Experts of a small language model: 8 layers, width 160.
Below are experts of layer 5 (counted from 0) of a mixture-of-experts language model. Rows are named router (the router's row for the expert), down (a neuron's output weights, with its number) and show model dimensions 0-159. Each number is 128 + 32 x the weight over its row's rms, rounded and kept within 0 to 255. Numbers have three digits each.
After each expert's rows: "comes before" lists some tokens at least twice as common just after its tokens as in all text. This comes from a sample of Wikipedia text that the model never trained on. Tokens count by the router's weight.

# expert 14
router:067095132122141089112175155142126145086128098117134081102128140051108158092071144119092107116179113152172129116162151135097108110114076185122164088134057111140107147139173149137121145174105137166132121126236104102181163129113145160129095152128055077096109128156168164157067114127186121081161158121143093143139141111142131139114110167126107130094176182119144088094188143090096137093157134110145138094166145148128101107165070142090103145145167110152115114128148151037133147170199173
down0:111161148139201096090092099149136168107153107112168097130167088060092124153133166149128186107167140131118181107113171161133128129082074120164107158074102088121155076194120156117091108188092088133177078136152125060169160099074146191112093129121106153139153163136134174197147125096160128176097151078183150119102136124059113121160132157124195050133114124118105162109124163102172081143112096118126132104168106082094118161124137137184097096143130094158095132116151126132148130136129175
down1:155106162112162126144170121099114124118139078142150076059117160161089118122120134097092127130155112185151156162140152105156100134109157136104139145076126124107137117209086172136170135178075125107173142143176063140124137075113122156168108117086071151142117143120107153091079080139188094184151146131099120094083128146128105079125107201146105084091129114149199241139141085095143095073127134147114097144155174104071096106090102103136130201138134160163143138118105140125136179114086135
down2:085119141154118137127117184167082108121112148120132118145160132142157073174107115109208107119095093165082089102177142185150121116157081043152097144098150087136193110183108107156113101114078103141116057103139106124187094144125118090173172103132159089123138140202095147142146067124155138080121189164083159111130103176186137079073159166167109142139084160135113138161169131160095125105177120077176122112168108121113155100116125169132123148118135100164146112184107148102123065109132119
comes before: " and", " ", " which", " but", "00", " a"

# expert 24
router:097112161115070116121150115150163186084092080154113096108133122094155138097097179145118131078170113090113122153113137128116081111111130145082174132147104081118191159151160168201116139139128116178134120097160148089152164113102112107155092183119050101074110108172217125111118171091141180085204144115160093128110120107154149110112142143122099108111136123106164111115152108125114171052169137104116090116155115150142087069185077142113119158115150082158151133080143155062130151166201147
down0:116087154124146112137140174148158187063154081149151175157095140113099151126138164131162143104064120131109130121120064094121149085152121094151129167132145128185069190077144077112173120139140161133144066131105089086097100132159123164126111104104121158165102091123098140102102136148093087164184074182143129115125113140123156118176132091100087146123122129202169061122168132100159145136101109145149094142129209155181073205096101111121072087185125164130136159131127166104066110137102153
down1:132144161136154114104107060111079109133144119069112131074107165148097135130147140099107169153170117112120109140157050163130140090138134155147133130108177108173136132105108150090111084157104151105138031131050141197132110131137193133174171123096168114125117144101153148130085126133112152152116132085089157098170196167143150102152126105120055097074154132161102058100112163094156177161182149119074133121149103138127085062173136120132157074132098155125105100191105112155172170126171155
down2:130175150150105126098146134079152102181129140153108104133118155135086085129163158201118147124134100169181111177129139107169145087149146107073158095171127134140113098204170123123167084173047134139129187104089113173147130145091086100134108087146123143125147080135149108082181103090186084144166083164104122109101112128099125149091157153165101122167099198130097215150177140140136181143173142214122097172131124124171112189126127114161140158124186120106180126117113156100116135099146130
comes before: " |", " ", " |\n", "–", ";", "."

# expert 23
router:115085157083123130128147132155162162115143111134146112093125159036151148073040161149104097114144145081135121147154118142105090124112108119086171188171161107105147150129149192172124145141211137142118131115130157099134118117106106136148106129086041133109058134107186162154104143104132176107151145109152108121143107085163168098101113135127126099100108166137135110117141109149143176056157118126134117075125086155138081085217130154128132145096157099112180142078164173046132190172139162
down0:198151099132119129154116156087103071132112104120143089116104104115114092111154059134118061063158126123135136173109139135207155133141151215116194114112120114077135056023112115144088157166177144127108113142163193102131126099154155077174156135120069131114180161116090148107127104124084109114109139124133104107160120124126088161129170151098103158131135100102130140160169165134145135170123128243126091098097120176115120116186145153162123103119125167080113130173120120130172151135123115
down1:226075090078117160161159182138140136131111127102104121142188098080152138160101041174110104167153138070153160119126071132151115139095129096115156100116137127090176053130134161134178115134122147180121106160122115100126093108163162122142094123064110134136094120057097119158084173102089168133134099153102107101156129166149119086131137199139171103109135088127122098163131176160158172119112158115112151115155107166177102112145118123137108107129146119110110128136172158193151089100023166
down2:114141085049132163132121165112099168145190099100119172152110184100127113109221121151100163101117060123137134163133148145163141133113166125087120102156135141149089123130156111198086118072163145084134144124098183131103154178116077116127207067112095123143060142123146075122107114141079122129104157087156181119105147117138144144126186109085162115160092151172154144097125083144180135168087109164126177113117092110140083138163118170155136180111146151083198140136184127136101187134130109
comes before: " the", " a", " an", " his", " s", " its"

# expert 35
router:099123122117077110182149148115105159085085094083152128121176099136109095131112155132126091099174168126146154101128117095121114085139086133133187097132143124092092131109165175186126146100189107168142167074136139143175143133102098137198149133092107129113076082168137190096061159094144175084167156181127113113161170090142134102150179179117118105148120104100167098149169070072086163089166070113126074148196147161129105106156078158094136159105137140137140137115146138097149187191153109
down0:191103107135092129121125132099093157163127132125085169159114106095182141118157115151166108149105128141148111144104125160167124149144180056102202140099079149221108109124125119117080122097146196143156181103136123099118133129109146149163107128130134167100118116145114153130160146097155189106141110129153166085161112081181153087123199110058200084124074068125101137139083132109130117164134123108135188118108109189057133188183122115103133139090184090183144131179115091129109158105095137
down1:056141198084134092199119219056120159135166169065148116086112161103064118098153128131130101078138080084115126101066140177151128099111106139154132131129191089148119151182143157149118174076115117150146155099118095141145127117138094172088130137095116136106112136122093075129107106124104121203125183042098121135151137109146135078128112170151131055174170121142104180124138104095112153141143146076089122117125112158098131103101164174157097186124137127093089133139140096102105158109143134
down2:188142152119117138071145164155134171146037154189168088192148140123169103144153119093094112117168144129140105143123107186105165088148190097112112123120115120059117089103097159130139087078139115127130133162128146118106111124093206097164151109144109141132126172059158135109119095089126061108124201150125109166113158191177119132082076162073165114137149135157152113101092126080137148132145124166138142146138114132151099117133100106147090106186195080092116106173125140063167113178138178
comes before: "er", "ing", "es", "y", "ers", "et"

# expert 32
router:091106143121081109163154118115149174113106104182162091142143112081126136042109153102124142050139147120148109146144154100129098093110094131155165126132143095118130150194121114152130137170137112194139116145100115059149138130148046144163107135107123151101108080140175140050108167084190143077140129089143150154146068051091148138115142111104103112133153130117231117076158089103113163108139154108135122123125120137231128115135112129140105147104153156143139082099152197099181180144143146
down0:137115132143174102190127113117114127139110115166159050166147112073109150172158109119193079163131121186136149146047088169175118144075098178139131135179159135130130111114112149162107122158105108122115108202115143154113067139116164163124093110196158171160102125162169151182089119085136135080140108156064112153106089120155160086089118086126123122153119091149094150148099141188166078129065152104108104113126154188157113133127134133093100123049121136103153157133192121110121047116135140
down1:139098114110110174169109166168122127174084157091108159188165141090175125121106109119082101124114145106147171121151080179105111049162098126116152155154108116126112163132105086137125079133150200079175155138141090096118116088165199130138103162182130127117169100130090137115200170098147177122107118074101137099123085132179101087157098125140116112122125135092150149167122187153141131109068171159231103129157104190100165150104148138095161141136095092103120142189126141107166130125063160
down2:189183136142186065144165111162138166129162142116083142143149155107153125121090132075076137118096143177118057164123189213146185128128159127123124117144173148121190161113153143194128162163138123067178155052158112191119146133083119203097112099155113141074131099162132095130147145139134055194147137155139106105169160135147099096100124122209148092118139089130133139121090127121167148127157134150145120131188151139087168120115116108158113084158134133137126104160154122069109128171116147
comes before: "ed", "ing", "ation", "ated", "ent", "ment"

# expert 34
router:127098125104112107134143105142153169095118112128119104116149153043153151068064172109104106095126137068148068179147084135145043097133131142126185171176131122102131162109166159159104138113135152138146120120153149089162125143095128111146088170076055147074081169127166158128109138104116176111167154113171123150148123084106139093117111115132135119105085152152177111130160117105140154047152130131113125069144122123155075100173119162127089184118151107108158141086161167039115168185157202
down0:087157104123103142096139168107160096119128159152095180137143106143064125110020155149088067128159126180072151155167169165115095135147093130113134093174120137094122107121142085126182158154166164133188113178055130080177150126112156146120176152065165151145107139165185122090123137129080127111146088108181154133096126104165127132091097106164122126144166126158139185130079196084119138149145136122091207111157136160149138163109148136171156164110163182152129131111085158101109074117143163
down1:111123116166179164155103096130109106133081081144072188144151164137126124079134134151118159135117179084110096094097067173127145108174137065127082122138119141054154139120091088127075081095098064093135105154129128188112103116074163141148164086123146084163108104131168159118070074114119152129148069158131090120112191119148186133129146159143160122123141142158078107136140160126145186100159151120111131129184154156128063105117101116141110159062196172111107170155143114166073176173112128
down2:142104143125088130129094117061133138145133110107125102163139162160116133103098179104138106127083177020101144152096097118071098115112191160084136150078147095101120132114115152112143137161185110121111110103137152112126130125182161152161099175161158116141159117145139099168164079154135170156115105104076120143169136061123122078131053173147196136170163141151182114135179112116127151127143174127095133115053182109145160116149107113137124066110108094108096154145120061168080052083159103
comes before: " the", " a", " M", " his", " S", " L"

# expert 26
router:038129154116038134101129128133134142111103076146100103116135086119120129097146156151148080089127091099111151166087157164141105125093162141103134172181126071085208156100137152201161177130113132229142149086164102120144127096088111155135112126125052110081111093138169158083136163100112132083177139128138123106124150130107141124091134121125115092100120141121135083146150147153110147091173085099157055122141151180118101105166098132140135144151136083174116119073153145045138163147190134
down0:217075112129171172113107123133103153152124140107156150092111125094131122069162129083140150107122124058195106120178103097136154143116124104124154112135137124123067135046130158158156090102162152101130137142129149092076147162147158129129094179137128139134088177119153080119125133136153126211108143125068130138110128081094169139141102099047114133147152097169128126184144065079115192129151072107124189174131104118097141107131106191108109134141184129130117063107102129157127066164200120
down1:110062176151069136142072123061149121187071157093127145149150125134174191101095153073113121138178089128124093183110077155138135126121168121096130153098125202123076136102087103059148164138186107162102126113152184113131083175123155143098157115127143133110213102172172166129131067207155125116121095172114141101138109078172173152083133118087127164127112128140149151144134121132166125094092141119144160097138098126082151135136095100195138141133124151083149101081104162081157128105121119
down2:149097194170143061107096091086120128182100152115177105136068155044105104158159102098138147145075124100158092157084157140176111140096148076099162171174205166185153085151111117148144102080083120105150150152179150112094133179157113126103145146157113179098121148087109142122157093114089173096165156142099080151160151112112169082107153167075162128078155124125140092121098105117116143131171101130122042150097132128175157148152102134113154116084134093149067102152134081101113134150115123
comes before: " |", ".", "–", ",", "0", " |\n"

# expert 22
router:113090147123082113119119157164121166121073108117133104109127115096117084103097161158142124125130091094138105135105173084079125110089090143106178144172141083120207146112140192169130099138177135203101135093124118058144187178131126113123108162114104095077092120153168124123115173081164149135161155085189112144141160135128119072121108126082125117135168131148181125174186095132144173095152113095158069104198077191152110124186072124088101127088147125100127135125190131057141161135149144
down0:145167134173092133116151094096155092113137107127163138166108158131086159115130142148098109098087174130140128180084077132185125099083118160095083143124080153130126170120158067175132086067098120072149146120151153094134091123135155129115139159128157160073151180143125094149160073083131215030204121172157163110154145146154145138106149123172134109133090091135103057112116161128116139135131115140174105132143201201100135127164097074092131091168113156102154163134120132163087150117089160
down1:157149143117128105114149214099189141175122142157133083121155145101130121132147175172089107065108139191162109091092155146121159088176145062121136088129176127097101085154094097106135098137134093109144120081140203142102150083155040163029146140095132090173120127155129095128098107153073117160205119183073139100126142175127085049128174107107124134105172139129093077178085128171147143101122105138123144178154132109106114147131121133177125143136110140121112121131162116148140130148085124
down2:125126219142151106113114148155064102151072174173113111092142127161108084142114158099163128142117110115103157094077188197142170143089156132049153058125152150134092143089187121103150120139152149148124174111085104121114124124084184141165146162159137127180172183169091148095127175117138111129159117151074100129144104169166093128100173112064131112100150136136170065137085125065075094155091120120144147145171105138132124118125161108104176164095162160188115147131123178079096150100130110
comes before: " to", " in", " by", " the", " on", " a"

# expert 2
router:095110098110102095105177105144104174102074056155134104129122126112153126092138186148133140108129112079120095118111114134112081087129061132129154201166075075120166168091140184155112140133158138133096098072144169125216165124103076116123143173092090099096125119109174118127124161123160107106147181111119146148169066109093178128121148130075101131128066141108153096131119084082162150108208111105146123101162121165125083124163094190079117119112174156144163123119142170104152107132205167
down0:128129146102153115114141190195134107172109076087099157147096145152148177189124055080189114153136087148151088101062146185172104144145145136125121121132137107186116093124168162156092134197153084157065162161129096125139153143144121104082124129150118160118159147138096129078163193116158143129134170180081122181141105093136097086116120079160088070103140134118108189024141108158114153139154125061104122106190164114113137118099150137162153143105142095139155118158081133150128114156142133
down1:177087132167089092082124162149116165090126138159150143131127151084111160098152083103131148184085105168188148137142125034201121118163071109130117091117166076113063094152089137116125110134148121129129197169132104150126095085093209151143145128074112160138087111179137106132149122129114090136076129123099103145153091158169134158126102119124086129146160153135141133121145190156093141127137113121152169115137147033145153109203184068130131145084127134113146146164070077121104064105136120
down2:159110105120115109133149165133091138152099107124178117141155158159051116142131147124131080118142141080117121075139077117078160124126184111143099160158150150116078137110131165162100125118102107138165128084050161126115214138123137094152104097145133085201107086159162059108184135101141156117053122118106164101174135125124128083150074163113095129137174137100103138151134123167139150138157136148163100153194168165107130133106164141056132149177142156128152117181101137181085041089055120
comes before: " The", " He", " In", "==", " It", "The"

# expert 10
router:115085142095077120143108075099204163059132082165161076095109094102148148025047179136092110118223145059127083123150122152124166126157167125102180119157082096126163148139183149171102104131161165160147105099167100122156140136063130092133110169129112152094087101161135146133112164111139151089152150127146124173154110089167113113122120105130129080115160153094151121107126097082118148116144135117141072125187148150156098103160101125115083130105112150178138163096133145112159148180163165
down0:136127110106156137153130136161157192120079194160161149071136126132142104112112132093162104169099120138100103093118139087098178174160086106171105145114096129144129127137089136086103133092094198128176107159064050080144204120200194127170062175142137089077166130146140126069132178170123118182137122108094124124129123148128077146170125151206120062106103104175135107125138137146109104173119146122124149160150068162165111107087135076141164143155121133143105171105113150122119135077115096
down1:119164141141174118125146186064099151157177109134077146122122130142198120122076105095115120131110151100103213141136109114140094113143073119137138202149167132148121151094127129109108094149146129048160056103085061108119146088159172128125114051107136154132103167091081137172103190190183099158096162123127174088136169163177105122129128107158144147143140118138105166110142112164125071176147130161115118114124135113130126142109167140183127126085107076228136150141119097090079143163128149
down2:175153113112104152117108135155095090104127158143131130164108142188104104088128125132099187148199136088144159122136140106126108079147159129134128079129163109145129094164074130144146041132116136133138140178143147145119127075172158168109101141141103073132147147093158114174115203137135101142079150081142152151119109156158161128129031032198133162143128099089157146173167089081140123139151139134100136096172100134146130147067108204146089102156155204117164179150070102112127115138113161
comes before: " of", ",", "s", " and", ".", " in"

# expert 39
router:097050072069137118200117087143184172096074082141134129102118122078142146106107156150134121070167107097162083152133088089117143136129116148149154098174094120091173148134154174170146186165191147168155151130120171129142134097115112146142117192129089133085093104109221145132114158092108145087220090142140134165066156094107154082174121125102152164146124126148155093159136071073114184096156111121120108104141161164142120092159111137148127167141142135136093134098127186113142099134152108
down0:057108100178113072134142141145112172145160106108116118109214158161135096151142091124175111140084101105061205109163160095155125140129191137162131101105171139163153105109124084169147119151165156196170131139197093134153126073097133133200146123187145042121123139094171129130120140142144131148130138078134133128090134109120189151134128073116178098094125164126169116113121078130058149115114089139137131163113149106182150109153199119112102172133150093141156135161174120153106139176141082
down1:145101142087132099107124132129166095152139119087129188159148112157156104123120121098164133174097109145171098107149137115116124190133102105103100115138161144114180217105084169111124089108195121089147148122102129177150100061079157167095080100169118166110181171099144178107131092064120150135132113139193131103130157171149117083076186108135132114094124152165140120138079138136077115134110148103151185107116178087083093159172152116144141156090172042188102208116164136121123093108116119
down2:136141112191158136124109103112144174168148112159101119097129109134110135137141146119165146135163170069105136169135083124156097067177146098099125099100148151053079160098071165098096112183112101154153146189122181154095113173202150130151140148157162127130153157123078147192189111131101101120156090158121120110133173095123111165139147162109082129088059081190128110094114157216074120116135064115155085162075176122138144160145142128200142113120165165105123146111115106111123124153078139
comes before: " ", " S", " D", " M", " C", " B"

# expert 11
router:039098152103072126098127143142185158114080090147134105131110136099174152090108124102117117093130113082144113150138139140073121120105134155082152116121141107102162181155190125132104112136185108192114102110121187144161177140093132108171138121153063155074128130197201133116148136112124143079172176169178135137142109071101157113107112151136158099122164155090156094140161106113113137120154151148112000112161144125184129083138127161121062141113142079148137124142170135102130133167161149
down0:065121156127084105079119128146088116093117118121121102174127174101106117139087117123142137097109128143154106130124162134221085105054204183185135112147144150128192152117130111176205133150167187083104148137119149150208173108097070130051118079106146117114068134094153128110078154115119150158138119201125152120145109096136158131084092180156124123123083076107124139138193114130188137160135134108151132121137141138119108133113111114096157100089126101155177126176155085099085117164141172
down1:136153157108126095150120139096097142134111109179105135163117128098132082170179129041174149158127085139199061115166108079095091117127103078103129122150136160190113158102130148146137145121133183180123072134155125136126126147143218114147135116141093159152140119172159108150127115120157126136143120113115172166142142150190165075099166131146073103135131157166157112159170179083171109124123075132132135135134123172138120106164163171186111101187148054166084155206051133166113156093142108
down2:043091161130145126138134088161125165153222134101121101121084092170145137080121123119119162138154122083100105105117032155121106116139108143077133101116177145132148114115160151075157121167145137162138100130132169167163156129086158152119136182118067091131085154092110122097117094172136124137150092157078159172113153131100168114086063126193079162096140188119095090141116161189160122071136112087138107151095182165162117126131133176097174089139144178194124172138116175120149122128122097
comes before: ",", " (", " |", "a", "\n", "er"

# expert 3
router:072133155097090110214135148119172178111084098114161120128156119157150103123126161128107095121164095093146065190125136135109139054137147168119193195133103109118142129121164185111153129103157130165089118114147122133162173154081117151153101179132117115085125131156178145127133181101162159096190124152126087105112077094141125094138156123082098123082074152156123110075132151141116110129151161102153031100160143126142089082144087154092116133094229138156105182119147138098136168152178124
down0:133179126087114157116207099125123125099211134171082145147151104121142106127147100150184137135117096086114198109111111091213160086197157177125130090156097118139106088182175092128119139065144106096127147102153115118130158119094133023149167131122167087130128087089129158134102151157058130116061140156144130117071099069096159118110075133107170163104123140143192175116123152184158163104157140165127108133163098148138105140135092100120135150113145128119127155140102166139134179155135180
down1:136121114089144103140128079074133058114125086193114080155131150142170145129110115156094121199163116158116147108195064141054167184110129108148123165109145100162148135127082058133141141129187115115097165065092115199189173104159125155152136195083113134157099114184085122176132197140173162104158113109158154130186111144128080086123119122111082134106111116111093141103100107102128142162148142115154113075099158119174109078119142094132135109098141162132129084117121130118162072089145078
down2:122189152126105123165156144077145130114178145074150124118191134186049051097133120119146085162134135180138157180104090099164179137075123174131103176125094099116108166105137153148171122143066090113171135150122134145151148145138142148139139138130162158177149131140162149082176129114082101081134089150129119112140108081133113161126163142141075125183077086109167148108042098212164079135108170130139091084093115097121110195133158098112096168130152174077114122107138118096116129174131144
comes before: "A", "C", "S", "N", "T", "E"

# expert 30
router:038124084116065144116128106090145165128089094139131083129093082093174140120126153099071138098167159111096129157076118153083092135145101144098129149150101107086147137123137136172170131127183152168110131133147126131149159113123147109157095167126072133046111098151139165102124175120155168106213141128129090155083109091117159111154108104094137118148137124127169118137202099112142153073169144144183094118154163160186117092163109164068136165078156122133168108114142134055099139227165141
down0:081086072088106104113123193153191096130104151130100141154129103201161073133166132117160119129194135133133136171147161087082131116138142081113133086130145144175149132097053104090124125120150120148151149166125105108140129133034156046137066080113150165198135129176126177136147105116183130136105165077169152146163131128127110138152100194108124114099144156120186121104099093145129131185154180142131137111146080179109162153115144106142132205139159157103194133093129145152133095140097094
down1:095114127132131123106166147123176128157163089089182181116119162124126136146124139133104091145166124088137140074153067160152185101150128122103092101088151126109152118059138082128175124121145136186160141077076184160127114151132145109171145209137061156149135086119153075057177093136132114124167193076115107160167096137078193134135125141104108096152097130119110095085062105116133112124151117072132105034146098141109107124129111122144130166115146085164107052113168185121142150157134152
down2:082105099143141156135144118122089136130228119103060161119149107116139111094143125133162153083187114082068145105153113081127131153129139145064129141133120150147154141104109077162128080144193097132152188164097139121127173105175117132092155105172190051116105117123096136143133112080075149111139123125093156189140168041112134112121101102145108144082138172198119143157151114134122160071162160129135138157096186154145074078173117129107157168087132181099155062156136139109126097166113140
comes before: "a", "i", "h", "an", "u", "o"

# expert 13
router:087093153086102123134152118138136137102057132113126068096209150111163122093092168137074112099147144080107143110120170141127133079140062192090141156113148094133119106132154164182086161131117153142120125066124139135137123122116093077118129145150103128091125139161191163127114141105110165068140102145125109139120151103113153115112164084138124101114177150120155115116205104128144198110183166071165068143111158155172089048191184137075103169088112161142153155067132110075139176138134141
down0:085133112093128155144165131144182103067136082121087136109087135110143169079149125071106133156140101123128139174122075123135115141041168146107132170169131136083161225136095149063134135122166145156099147115125202137055149090113112149097125109042142081097142103094120135068119147097103166084171112138145135163133082052113104179098072140095134087141117090151122133123125113176184121073123102096114144097167086124145140140088118137141158122115155170122126168129098162109163118195124142
down1:132116078124149204122111150111090161103130174162172147101089109178066101148133121098182136056172171124108065143102090057108131133165073157109120168185139090181137138114102170118151138127136125109139167140095118095106167092162146084125124118112084140144097111116089178138139084159095128087147167053107119127173133124081148099128147179163153096182102107091181148179151125140110114091108116132129117160149135080137192170145169198120104179113109150184075131143142135120117171142073129
down2:139098134127108161181168133159188176167137147092159094150090171150165102160117162059102135131131137115158099120165158114107139127094118130148143159136099097124040157158102161146112174087092173060114142137103123163107158130156188123132121128105190104142103162140113145173168153129145100211140068106106116138125094171071114111099184128134110182108141143230079144134132158084060084080136122124110122114101128117103168124161113052115170169111127081131156128103112152147111083147121081
comes before: "-", "|", " ", "==", "===", "The"

# expert 18
router:129122164114098088193202132143184155087130112151190079142134136116143118054082138096118128140137117163131118125107154097096126143150076142075172114107137066082137159148160213164129193135112102158113147126163134124160155124143079123130110154127107112076129148142192133082121128120184112088198116131141138095096071120081150127085136137144093149091147160166141141186113122095077125093172085134123067112131094182141061120173121129083116170118167120177155136088147126086122109168186162
down0:089135089098120094091069127118096101109140137086126123134121135102099110151109150115142176164139163082156125116087128104130205130117137150147094122069163095182108160077130158109138091074155151058071106123132135084149163157146147182177110075127124113097102168118116153178105132142103135131142079153128199139124128159165152083166134188099174121087103128090125114031115162126142139163118123131083140083107148092118042133150104108170113072109107154095093179148075109166110205116110108
down1:205081136089113114144131085136135144124053158138126111160079170110155106076084175126132137112178159189129125116125120144096179122116160139071124173160068160179097161121150156119122093103091150140082184129123194081142115099073097147089115182095174096127140157097111125070079136127093110127179143088149111142099146141139129079099133136112077107102149118132186143174136141082118117074128162073148112116110176100136139123157109098165073108103060122127110070126176146104083063139114164
down2:122111163139104152135127140096125170133099150126095122137159214140093117136142126136175092131108121115118106127142142152132161114090166115108143090099177106113138043215119100166128129169117134157092192187123177149137156111103077156122157067144146203170111155108124061108095081098161147088164148138111138102113121129103167131061162142118109086102152108122113105201170141131171170055129162133104181100104132153113113185136207070137131208136130097139146094140121076127099137135142098
comes before: "20", "19", "1", "0", "2", "18"

# expert 38
router:105112117122111101149156158123188204107117088117129085099096121085162138111092167148139094115213127123105111119103166104117097135131128149101178133126098081149143122139178164153134141126133135174146105143121143082187159092122072139162109141083062163066131072195148185109138128127118138057166124085136133166132128141170151146116114086101112139127117192089146130114200132161123198128148067105129090134164076168157102050197145202117116164125152137152161149121124151093154142145169128
down0:123160134133074119109082105120102151100114127112141153130113150132099146188150045078141174163089145172076117150105093106062163114142160115129107165128138126139118213059163109110102134073088147116152145158149127091123108139136112104089171163100125133132178130088122153180098125099126120149126069110107160113152067087193132104073139095118095133159149143124138063102140116061190162123156139135116057118096143075151131086056138103091138120127142064117067098137150120061152098136117081
down1:124114093096102119137158105165070163144133074128137183081096154187194144103126143142108127103125142161147123130147174170096123133160104169119122104138097095131175173083094096140103078054203135118111157046120143171073171132034171085070154124122145113124097130152100144070103145135114133119116125117107106101156146112087128170129121139123187133110232151120154149087120167165172100113161153121126116141171125139125149138166126060151127112088177113152079184152121107099168118119105104
down2:134099112143152199111113059183119166114148106165149144102168097148129127131113139109105125165146107110155103088084105140108119089200111149191164186055073095151114097141122127140130130138109150104162095076079049098126187138111175116093103207100077128147156180083099145154106124132165112138175151120156127127098115095073103165090154158071108143115108126125120102136110140115168066171058147122137129127149078132194106131111094131049141119084086150077101116158128116155133158142148130
comes before: " ", ",", " of", ".", ".\n\n", " in"

# expert 0
router:077101142091127127101106124127089144073150110129137112118156100107172106121076126126098123135163111111108138187122112143119055115136139094121169154114133084124121119118163181186072143167132147215131079071139212132160142100109109088154130198107113132117091105198171136111082142104172110077182141110137152092139153098110129123134133127123059181132136132094139132159113119120094153091156168121173074089135128179129123090166058169103089140104120097189135190120119192069115095169144152
down0:142107187122144160181108176191115136199146136080080183127195115094100159147111143108142113104088087110109152124162123162157154197129089146134165129140128110106164140144116117155086115063108084089127115128131101176123141132138181110100255169099147150141123142115179148181155076181146150135136114145080143118103139117129131123131113139140111144131160089130130167169202143162052154110133099152119102139111100192085120126153139112144143101092136089119108150177177149078160184120115111
down1:193074092064193150146111112195119097117139066156172089136139192091163193079081084144118136134139149164154115115144083173165106119150090106124129176081151104143185096115127157135138082141093057066122122145049139146173124103156135067143156144124176145128148106115122127111089086102178179158109094161170174158166107165137162123177131086135118103148108169132139112108144109123145127130106172123148147132137132113142150142141111186168068147121121127121157087085091160100143096102072095
down2:171102107141122116111141153121150183194144156112171125125097116099088098134103157110091103066201124161162149094154136112160059213111146103096065123091130153129130148120105126084113147095172156183172113068091164173080155071166136117134150145141107090127072135144209123070134118100130143129135082102130172172164122152162102122082144141148137068133113141084104061143125145094108124185157136098073074131131083152085169136153100135082170131142111124102154161147128131119151193094130124
comes before: ",", " of", " and", ".", " in", " were"

# expert 28
router:097118130111051091104142117152151188110025083165154108133100116058150167097099132143098098145175104082119095125104178154076028087107146178109163112141101096141123149131135170163145087098147113178105096129095152092134131120134116145156084125080045121083100161111171104117120156124165152076172172112132142126136143100123178118116145154109119122102135112078146102140143103092114161087126135066121097133165186157168153092170160158140138135117169116150123150096136200118157118167152172
down0:202138103107148162091090076097205169111142107110134112119146154077112105070099119119158179086144159062135166133123124166134138097138097116099096103126109170120121111167128146071132168099167085153065169121167104104154109134112084152139157061100093123123169130110181087165153055141126145071101101092138175137175133128121107135111121127109086156102114126153122137156173089121177168097084113094127171110156095193083137095123208122142142117091068163120208147149089125136134120092160116
down1:136117110157141094152118089099138151069103174115122138118097116123117111183140160161163150114189143166122136055164099108187099075090132152126090087110122144127172143113065098127122151120211124173081120157138169177127133121163120112096117097145135132202119150089133162107124056127097185112148162162112151147173131120034154147115129189140095149100170142069116117108084151150144116105113124127191116159177135171098137134068065088178125167072081081081123128135148154107115114152143134
down2:093134092139185090154105182086137087160062192108089110087104136196138080151062141094174080107149137122156087154087102093083146110115093151114132113129079111093162108118110052051098077115163128173118159143203093163152126114063126085134169139084107168142106129159100152073126140184141152131101101146122144135104118113123094097182123095159155155155147128127156163125162099111121159154119144147143185196100135063139152113144131150099104147118173090169108123117115096125101168098166126
comes before: ",", "ia", "'s", " B", " H", " M"